Experts of a small language model.
Size: 10 layers, width 256, 68M parameters.
Experts: 32 experts in each of 10 layers, a sigmoid router.
Training: a variant of Adam for the experts, 841M tokens, 6419 steps.
Below are experts of layer 4 (counted from 0) of a mixture-of-experts language model. Rows are named gate (a neuron's input weights, with its number), up (a neuron's input weights, with its number), down (a neuron's output weights, with its number) and show model dimensions 0-255. Each number is 128 + 32 x the weight over its row's rms, rounded and kept within 0 to 255.
Before each expert's rows: a language model's description of what the expert responds to; "mostly gets" lists some tokens that are sent to it at least half of the time. This comes from a sample of Wikipedia text that the model never trained on.

# expert 11
Description: Capital letters inside acronyms and codes (UNRISD, HO3S, bFGF), en dashes and digits within sports scores like 1–1 and 6–4.
mostly gets: " II", "U", " JP", "AR", "R", "V"
gate1 [140 174 124  50 105 120 129 126 204 142 124 145 213 173 109 166 130 142 129 137 178 147  88  95 118 152 125 151 161 107 122 113 113 148  98  69  99 135 117 140 172  71  84 158  88 140 140 109  66 179 116  78 111 152  86 110  45 154  88 116  81 207  76 124 125 148 126 146 109 102 153 160 117 123 163 149 162  96 136 160 133 138 116 109 150 119  41 144 144 120 127  93  91 144  94 109  92  84 145 156 160 149 107  87  50 141  89 223  71 143 178 144  80 120 125 112 153 141 116 146 121 153  92  94  94 119 154 146 110  84 167 152 138  74 173 179 109 175  98  76 107  94 114 165 138 244 107 158 144 140 122 157 100 157 159 145 118 116 112 137  93 119  99 115 118 113  90 108  97 143  83 167 111  79 122 125 146 130 199 146 128 140  94 132 122 157  90 146 113 146 142 174 131 114 169 117  96 111 108 134 184 141 108 131 166 146  92  99 169 190 140 135 148 168 154  85  94 134 102 152  99 136 110  83 128 149 131 157 156  78 110 114 123 140 112 166 138  67 105 101  72 114 171 162  94 134 139 150 113 123 131 135 173 112 116 149]
up1 [153 115 148 197 171 150 152 139 133 119 172 139 112 141 135 108 105 159 167 165 135 110  98 163 141  81 169 124 127 108 141 159  86 104  55 191 130  95 123 153 134 160 143 165 120 155 122 122 138  74 109  79 108  70 129 137 170  93 142 182 118 129 108 124 144 166 139 126 192 176 118 126  75 157 110 163  75 124 122 111 102 146 147 160  96 137 213 101  96 163 132 175  93 189 157 161 125 129 193 129 112 115 123 111 151  86 105 101  95 137 212  43 165  87 120 102  55 119 132 152 137 148 144 138 190 141 131 116 150 128 131 138 147 105  95 118 109 114 176 144 156 129 152 112 151  19 175 137 131 148 139 196 132  57  80 161 118 185 117 144 176 160 136 115  87 139 174 141 173 203 144 144  90 143 163 169 143 147 119 136 125 110 122 118 189 122 144 140 122 163 120 152 141 162 125 150 126 146 193 127 156  98  82 142  98 116 138 200 129 121 170 181 154  92 124 156 123 134 132 112 129 156  94 142 137 113 180 142 123 157 173 143 154  69 196  92 129 103 141 141 140 141 149 147 140 107 138 154 173 115 130  54 133 135  89 182]
down1 [166 104 222 124 113 157 102 143 130 138 154 150  92 118 106  65 138 176 155 174  96 119  76 104 175 139 107 129 138 124 167  81 112  80 114 139 163 127  78 137 176 113 173 123 135 153 138 177  76 142 148 163 134 113 131 122 109 106  86 143 144 153 142 160 101 147 139 125 113 120 145 158 156 144 130  56  69 155 182 143 162  65  94  98 132 120  61 154 170 139 144 171 145  55 113 118 158 198 126 115 173  96 116 225  86 132 175 142 121 128 126 194  78  78 115 128 128 114  90 110  96 136  91 134  91 142 162  94 171 148 104 102 150 167 108  97 133 121 113 123 128 132 105 146  97 135  98 109 116 134 216 127 141 130 168 125 156 171 110 104 104 146 131 145 116  82 128 116 171  85 131 190  83 127 143 134 124 170 102 165 116 130 155 135 146  67 110 118 103  63 177  41 128 135  76 157 173 147 105 113 134 125 152  94 135 185  98 138 101  85 137  87 139 125 102 171  87 105 123 122  93 170 101 199 141 164 128  83 130 202 117  87  72 169 135 152 137 116  79  94 130 141  98 153 138 125 117  73 117 103 123 136 111 191 126 137]

# expert 8
Description: Nouns naming leagues, teams, cups, awards, universities and political offices, often in table headers, e.g. League, Cup, Pope, Emperor.
mostly gets: " League", " team", " | USA", " School", " Cup", " Award"
gate0 [150 130 112 132 125 195 197 132 152  50 110 137 145 151 122 139 119 134 102 127 141 108 173 136 107 150 150 120 105 216 128 127 236 143 119 104  68 125  88 119 138  57 117  77 172 128 139 144 138  98 131 146 180 157 142 119 163 140  95 135 103 160 153 159 118 179 103 140 120  99 141 151 133 148  75 167 179  86 193 154 124 151 127 171  87 155 127  95 163  60 133 131 196 149 120 136 148 136 126 154 123 146  92 204 161 137 208 169  91 106 119 113 127  95 111 102  98 126 159 126 120 183 145  86 187 154  99 108  88 147 153 120 193 153  91 123 131 108 141  95 177 153 120  85 131 164 177 156  71 135  69 117 143 139 109  87 109 115 133 165  84 158 152 168  98 160  79 108  89 155 101 173 117 173  71 126  64 114  91 122 147 128 162 155 169 140 120 166 108 153 101 110  93 136 149  98 105 109 176 164 150  97 115 165  90 111 142 130 118 124 115  83 142 163  96 131 104 101  76 158 159 115 119 167 129 140  54  71 199 141 112 126  90 120 156 172 104 113 152  85 127  82 155 142 156 126 111 144  68 152 129 123 104 106 142 150]
up0 [143 142 130 118 130 124  54 112 115  93 124  82 108 111 115 127 135  93  99  72  48 138 133  71 172 135  91 113 158 141 100 135  74 123  88 111 131 141 118  83 153 165 106 176 132 143  71 167 112 109 120 182 132 196 155  67 149 160 134 110 109  99 108  75 126 152 150 174 161 115 138 117 131 118 156 130 151 121 160 124 117  81  92  91 134 167 106 135 100 171 162 101 125 103 177 107 116 104 138  50 130 107 125 160 154 157 145 178 111 146 218 143 116 114 144 174 130 126  80 126 141 140 100 128 121 130 149 146 114  90 153 211 184 139 139 143 120 119 133 173  48 156  84  95 109  80 118  94 114 129 180 146 123 143 121 127 145 101 144  81 144  59  96  49 157 150 106 144 159 143 152 115 152 189 130  67 150 113 131 130  93 114 150 126 131 156 128 103 119 179 105 190 185 127 155 107 104 173 168 132 120  52 137 114 150  94 112 123 201  83 124 100 101 161 128 174 146 120 133 111 106 161  90 100 115 112  87 163 150 166  67  91 138 170 155  98 121  89 145 159  46 162 186  92 115 116  93  91 178 174 175 118 123 107 147 133]
down0 [130 137 141 132 113 169 183 121 152 113 121 141 108  72 123 128  91 109  99 192 112  92 160 107  95 129 154 138  60 143 158 161 192  19 130 119 107  72  57 126 121  91 108 126 149 187 167 116 123  91 104 146 181 154 107 115 167 117 102 130 122 152 137 144 132 172 147 132 162 119  95 196  92 110 114 106  80 147 146 133 193  83 198 132 142 126  96 135 141 121  31 173 110 123  71  99  93 128 150 136 141 132 118 187 114 143 173 116 120 106  62 113 149  97 124 106 147 107 119 100  94 146 169 111 140  93 105 107 103 168 166  80  92 108 145 100 128 123  71 145 161 146 107 111 112 117 159 142  76 203  93 115 125  76 127 141 169 134 158 146  98 171 163 146  87 144  94  82  87 138  75 120 116 144  64 112 108 141  66 147 143 140 122 129 149 118 129 148  98 140  97 112  60 174 134 107 136 115 142 121 145 132 129 161 135 155 158 119  65 147 153  95 163 119  88 105 111 143 111 164 215  99 140 139 202 138 147  98 123 121 119 160 167  93 107 141  70 154 126 102 143  37  76 158 184 140 162 104  90 121 128 154 122 149  99 133]

# expert 27
Description: Short consonant pieces at word start, often after a capital, in names and rare words, such as F-em-me, Sh-ap-es, Cl-eridae.
mostly gets: "ap", "f", "b", " sp", "g", "ep"
gate1 [109 160 132 111 152 145 121 203 128 159 137 155 107 150 127 137 175 146 157 113 169 176 164 142 162 136 127 104 141 118 128  70 129 128 151  77  95 115  99 141 135 153 151 201 137 167 156  81  70 216 121 141  93  92 140 103 127 104 137 129 144 133 140 217 130 106 153 117 105 131 171 177  96 103 174 143 116  80  88  99 100 141  89 165 110  85  78 169  78 106 119 142 152 152 152 156 121 194 108 137 199 156 144 166  77 157 116  48  89 119 126 133 130 118 108 111 158  92 145 108 165 142 143 162 129 116 114 157 182 115  82 103  89 191 150 158 102 146 140 134 102 160 158  91  86 126 127  94 127 116 182 137  74 127 146 148 154  79 139 161  96 146 168 106 145 115 143  65  95 134  98 135 151 163 132 173 149 155  91 159 140 148 104  93 146 169 157 122 120 125 121 152 139  96 140 146 189 154 141 143 154 133 134 178  80 124 110 123 142 116 149  76 103 138 114 150 128 112  86 136  73 218 151  81 133 166 127 119  72 106 166 141 162 117  27  83  97 161 197  73  69 103  94 104 117 103 171 127 128 148 173 143 165 130 185 129]
up1 [146  85 158 141 117 143 133 162 113 110 141 151  19  74 123 130 125 126 133 137 176 164 113 144 162 162 152 124 161  92 112 132  86 131 152 161 134 154 135 156 133 154  75 138 129 248 148 124  86 210 136  96 135 129 138 109 152 138 103 155 166 124 173 132 119 141 214  69  80  90 120 131 138 138 123 122 105  81 192 142 127 116 132 173 128 124 118 155  92  93 107 115 145 117 136 134 113  91 127 153  99 104 102 116 133 112 102 178 109 124  75 187  95 163 143 130 135 103 128 118 117 152 186 142  78 121 101 133 102 141 149 159 136 125  56  75  77 156  92 119  78 124 109 169  29 132 145 115 129 175 142 104 148  87 122 191  98 119 120 143 158  61 166 182 151 128  72  90 131  79 149 206 107 135  98 144 110 148 161 113 142 161 156 118 140 135  91 127 103 122 141 185 114 129  60 168 186 124 122 127  44 143 143  46  83 125 128 111 137 115 118 198  88  95 103 118 130 105 140 118 168 153  97 147  82 111  91  86  78 132 156 101 137 114 147 134 102 154 129 120 131 100  85 104 127  88 132 135 106 134 136 175 130 121  73 109]
down1 [159 133  77 121 129  88 124 139  88 162 138 161 111  61  91 114 134 155 130 158 177 131 135 125 123  74  85  50 224 124 148 159 117  80 134  92 137 136  98 122 139 130 169 138 126 141 103 133 112 141  51 113 159  65 174 142  13 184  92  92 125 116 178  54  96 132 151 115 156 147 104 157 106 140 121 151  94  79 119  84 111 159 148 153 122 144  53 182 135 128 138 126 127 184 127 155 167 139 123 169 102  99 102 146 105 170 216 108 144 104 107 139  78 113 154 105 145 121 146  67 112  66  41 160 111 124 150 107 176 127 129 133  60 132 126 180 169  94 106 175 142 133 137  70 119 147 124  85  99  95  82 165 101 106 112  75 147  43 103 174 133 188 150  67  90 132 127 151 181 135 133 157  87  95  99 119 164 106 170 119 149  98 113 104 138 150 123 110 138 142 120 124 131 150 118 101 107 114 144 134 199 111 148 132 113 173 129 108 121 147 130 143 100 150  98 105 150 151 105  93 110  99 126 127 133 100 140 151 152 109 120 128 108 112 119 130  86 148 127 116 167 132 160 125 171 163 160 193 107 115 108 176 182 135 130 140]

# expert 4
Description: Common nouns and abstract noun suffixes heading phrases, often before "of", such as series, people, game, force, production, -ation.
mostly gets: " series", " people", " game", " album", " games", " school"
gate0 [172 105 179 139 112 103 124  99 124 129 169 186 172 199 122 177 138 124 120 159 110 101 171 139 103 195 106 125 123 120  88 142 182 168 143 111 112  47  92 114 166 111 120  69  99  85 180 121 140 153 140 101 165 154 141  89  59 101 124 118  72  71 157 119 171 105 130 179 114 120 136 167  92 113 133 152 114 176 120 110 120  94 154 144 142 231 131 122 139 119 126 150 136  94 106  92 109 142 124 172 117 105  61  86 125 155 143 218  62 144 119 174 129 154 140 139 193  66 179  61 103 188 120  82 106 169 102 138 116 112  97 141 121  90 124 109 115 152 107 105 120 143  95 117  88 186 130  97 108 105  96 126 151 185 138  75 106 132  91 151 130  85 122  97  84 119 154 107 168 126 108 124 125 183 135 163 106 114 134  95 138 137 148 107  80 109  83 121 126 124 112 155 136  93 133 151  74 139 132 142 138 132 125  84 161 154  75 129 156 112  97 137 108 141 205 124 139 115 116  90  85  87 134 122 148 120 170 113  96 118 158 129 122 150 182 171 141  98 102  96 120 172  66 100 127 189 165 163 188 120 122 154 182 138  70 100]
up0 [ 93 109 129 136 155 159 125 152 138  80  42 153 120 156  92 125 150 125 149  76 132 113 150 118  93 142 126 117 104 135 142 109 128  75 178 100 110 139 182 205  99 148 115 157 159 143 115 102  80  91 153 149 190 117 124 131 162 167 122  74  80 148 172 120 121 121  93  58 162 141 147 110 125 122 138 110 177 149  98 151 119  90 101  82 141  76 137  85  72  89 112 155 122 140 195 172 152  95 190 131 168  76  90 161 163  91 183 148 155 169  89 130  93 162 134 113 115 146 147 132 103 135 157 115 192 153 111 147 182 129 168 116  97  51 107 183 125 103 132 143 170 123 109  77 173 117 118 111 161 158 165 102 112 124 147 149 138 184 157 132 142 147 168  90 215 151 148 109 127 138 135  88  68 151 114 143 185 138 133 161 193  93 148 157  91 141  88  92  96 138 190 112 160 118 117 145 141 125 137 139  80 109 131 150 132 110 108 237 126 179  83 173 131  92 146 123 122 126 115  91 130 109 172 113 152 184 117  99 157 130 104 131 124 143 161  84 138 152  99 174 116 125 103 134  38 109 145 153 124  77  71 130 118 110 149 150]
down0 [124 111 164 102 108 116 146 129 174 151 103 170 190 135 111  97 148 108  80 192 166 109 171 133 127 102 160 155 140 150 136 131 115  90 132 118  73 130 127 110 116 107 130  66 130 141 148 129 121 116 136  94 121 140 106 102  92 178 124  78 157 157 106 109  97 155 149 170 129 177 144 132 119 155 127 128 115  83 106  71 194 149 106  98 109 134 145  86 139 118 143 130 141  89 135  88  72 119 134 134 132 101 131  75 121 145  76 114  76 115 179 153 118 180  82 154 106 170 135 184 162 118 145  55 114  89 123 141 114 178 125  61 171 110 156 149 207 133 144 144  93 130 114 139 113 108 132 128 187 162  80 120 126 139  96 166 118  86 136 120 115 125 113 122 110 166 131 117 193 148 162 140 136  96 148 116 158 121  71  66 164 105 145 183 184 118 170 151 128 143 135 178 112 121 117  94 168 129 142 137 145 182 149  96 158  76  81  89 176 143 122 160 186 127 193 139  87 134  97  88 138 121  82  71 153  73 139 145 169  91 171  96 117 172 117 168 193  53 152 141 117 166  88 131 141 161  10 151 172  78 136 192 130 139 145 145]

# expert 21
Description: Two- or three-digit numbers in prices, scores, weights, times and dates, such as $50,000, 12:30, 25 in tables.
mostly gets: "20", "28", "19", "24", "26", "29"
gate1 [144 121 107 138 139 132 143 151 138 154 212 108 134 148 176 121 105 145 125 157 141 171 139 159 164 137 163  56 158 122 163 182 138 113 111  66 199  93 131 100  88 163 130 135 126 115 112 190 121 112 188 135 142 112 141 125 129 210 119  89 111 101 104 126 157 150 140 184 106 109 135 123 114 122 140 107 145 136 132  83 100 149 176 148  56 110 142 156  96  97 155 107 135 192 124  54 119 139  79 132 131 106 146  96 123 167 166  59 176 158 143 129 161 161 176 114 114 169  77  90 101  92 121 128  84 171 174  63 104 146 129  49 115 131  75 136 133 154 177 136 158 132 116  89  75 191  63 183 164 146 110  96 128 112 185  69 105 131 122  69 138 129 118 104 123  87 166 122 172  71 100 149 104  94 149  67 154 152 106 166 148 129 142 124 176 137  89  76 125  78 125  97  91  83 134 126 151 115 115 117 118 144 136 138 145 117  55 148 138 131 105 137 135 154 114 123 142 211 128  90  94 108 136 113 122 165 146 105 122 104  54 160 144 137 118 136 166 151 106 104 143 126 146 143 125 195  82 150 124 101 185 129 146  71 173 106]
up1 [139 136 142 133 125  95 118 156 105 103  92 116 116 145  67 150 149 137 146 157 129 124 111 112 108 144  70 190 150 109 102  69 121 149 138 159 113 114  82 156 149  86 162 145 116 132 115  67 170 104 166 109 174 131 143 116 192  82 120  75 159  99  97 136 187 120 117 110 177 147 135 125  86 166 100 183 138  97 125 101 116  70 122 112 184 147 145 111 157 200 107 148 143  94 106 153 145 130 157 132 193 156 129 118 163 102  99 162  87  91 131 142 151 137 123 120 154 140 139 116 115 152  83 100 229 123 127 155 144 103 115 147 121 115 102 139  61 120  60 127  95 167 110 218  97  69 190  83 124 106 163 112 140 111 120 120 125 122 133 150  97  80 122 202 131 212 134 157 123 194 118 142 157 181 137 108  89 138  95 101 124 107  61 126  88  91 118 164 115 122  42 139 181 156 162 138 104 153 195 137 124 103 104  94  99 123 122  81  94 102  84 108 171  80 146 114 180  88 184 105 166  79 151 123  93 113 124 142 133 121 151  83 133  52 151 122 106  83 145 198 126 130 130 109 160 125 126 133 102 135 138 118 122 108 101  79]
down1 [173 142 166 118 143 113 112 155 190 142 127 105 127 142 106 134 112 134  80  59 161 135 125 150 149 151 109  97 134 169 120 108  94 224 189 176  82 131 156 126 150 115 111 148  96  91 125 176 110  83 124 139 105 107 115 143  66  97  89 200 135 177 205 142 159 104  98  81 184 188 115 161 134 178 136  80 145 105 109 103 118 135 128 147 202  98  95 171 194 122  79  92 147 163 156 141 209  52 131 130  84 123 126 122 130 109 147 113  64 161 128 114 106 132  95 129 178 141 147 151 131 145  92 185 195 120 103 126 137 148 105  79 135 107 143 123  91 158 114 111 140 109 157 146 111  71 141 121  65 108 139 129 129 175  59 151 156 133 185 148 178 112 112 154 173 136 125 112 112  83 113 188 130 167 101 158 106  61 174  45 121 119 114 109 130 152 102 123 157  67 134 107 120 168 120  96 144 100 130 137 122  90 140 135 116 108 117  48 108 119 112  90 120 112  97  77 136 155 158 128 148  98 124  78 134 123 161 150 115 155 144  96 117 175  86 152  88  69 101 127 113 138 107 120  93 125 142 154 102 115 155 150 136 176  90 164]

# expert 31
Description: Adjectives and adjective suffixes for nationality or domain, as in American, national, -ical, agric|ultural, Latin, genetic.
mostly gets: "ic", " American", "ical", " national", "ial", " National"
gate0 [148 137 128  80 127 129 143 128 139 120 102 117 142 192 139 150 102 115 125 155 121 155  99 117 152  87 144 139 124 132  69  83  85 113 148 103 124 115 158 206  96 140 157 120 118 192  99  84 126  97 134  99 132 102 124 164 159 153 114 119 135 161  86  47 103 155  71  62 147 145  88  89 142 154 154 157 152 138 136 100  90 149  73 151 104 154 184 122 122 121 159 110 153 118 100  71 127 158 111 213 153  99 183 137 152  97 117 120 139 138 214 139 127 137 171 139  62 141 139 128  97 131 135 210  85 147 131 127 112 126 185 138 156 127  99 119 131 129 114  91 144 131  77 109 133 135 103  57 163  90 113 140 131  91 163  74 124 107 129 100 148  98 151 113 122 132 127 143 165 139 146 118 163 108 212 118 143 150 118  87 127 139  80 175 169 126 171 136 191 149 102 209 126  56 118 137 138 134  84 141 169 151  94 127 102 120 155 124 142  85  25 123  86 174 136 104 196 178 223 132 132 134 120 154 163 121 129 123 133 133 170  96 152  96 129 148 146 143 210  90 153  98 130 120 101 171  91 149 141 132 127 195  81 135 137 127]
up0 [ 82 101 138 174 130 109 109 112 106 106 140 122 199  97  64 122 159 118 104 146 121 121 118 134 112 121 162  86 108 135 147 113  92 148 119  94 183  89  72 115  51 145 129 102 120  98 117  67 137 153 203 180 150 128 185 100 139  69 166 113  89  94  83 128 146 119  68 180 163 124 125 118 129 144 184 168 134 126 124 140 162 104 124 129 111 136 120 138 148 158 200 123 123 117 124 128 101 152  96 147 129  95  85 122 122 106  74 151 107 157 207 113 154 176 137 134 157 118 140 103 136 104  44 102 154 107  85  69 134 146 113 170 162  96 128 175 157 103 153 120  83 105 138 144 104 123 152 180 119 124 129 123 109   8 160 139 154  81 163 112 173 146 110 146 183 123 131 136 123 176  64 101 171 137 115 138 118 129 136 142  97 140 170 132  40  94 145 118 150 123 146 159 125 101 121 155 162 180 125 137 118 125 133  99 111 198 121  82 144 144 149 137 137 147 142 169 138 117 154 104  70 174 127 106  92 167 218 147 120 138 157  44 176 138 191  93 109 155 111 103  94 162 130 138 160 140 148 151 188 139 152 146 191 106  98 135]
down0 [138 153 108 112 132 133 130 171 154 135 109 146 155 255 106  79  90 153 132 175 144  89 151 172  98  71 106  89  96 128 126 143 118  66 136 124 160  98 163 131 101 136 170 147 105 124 101 147 139 132 141 153 115 119 131 111 127 119 102 153 118 139 149 149 142 140 147 139 138 169  54 158 146 117 138 101 177 108 126 155 138 112 145  94 114 127 168  86 170  97 171 167 155 120 152 134 179 148 114 161 155  82 136 136 102 100 117 112 183 137 151 116  71 179 141 143  94 195 192 180  70 129 121 162 147 158 159 127 101 102 125 124 106  75  72 168 128 130 142  79 172 102 104  88 101  93 185  95  93 146 129 172 180  78 166 146 140  97 162 179 146 173 144 151 117  86 133 115 105 169 150  83 107 120 145 128 156 110 158 142 157 136 150 162 214 134 116 175 122 183 139 135 135  75 160 124 128 159 122 128  73 148  59 130 146 116 148 112 126 128  97 168 145 128 111 105 196  81 114 151 174 124 149 111 144 122 183 143  39 109 133 160 182  57  91  75 129 151 116 103 162 159 143 135  98 176  39 106 109 163 126 151 107 146 136  73]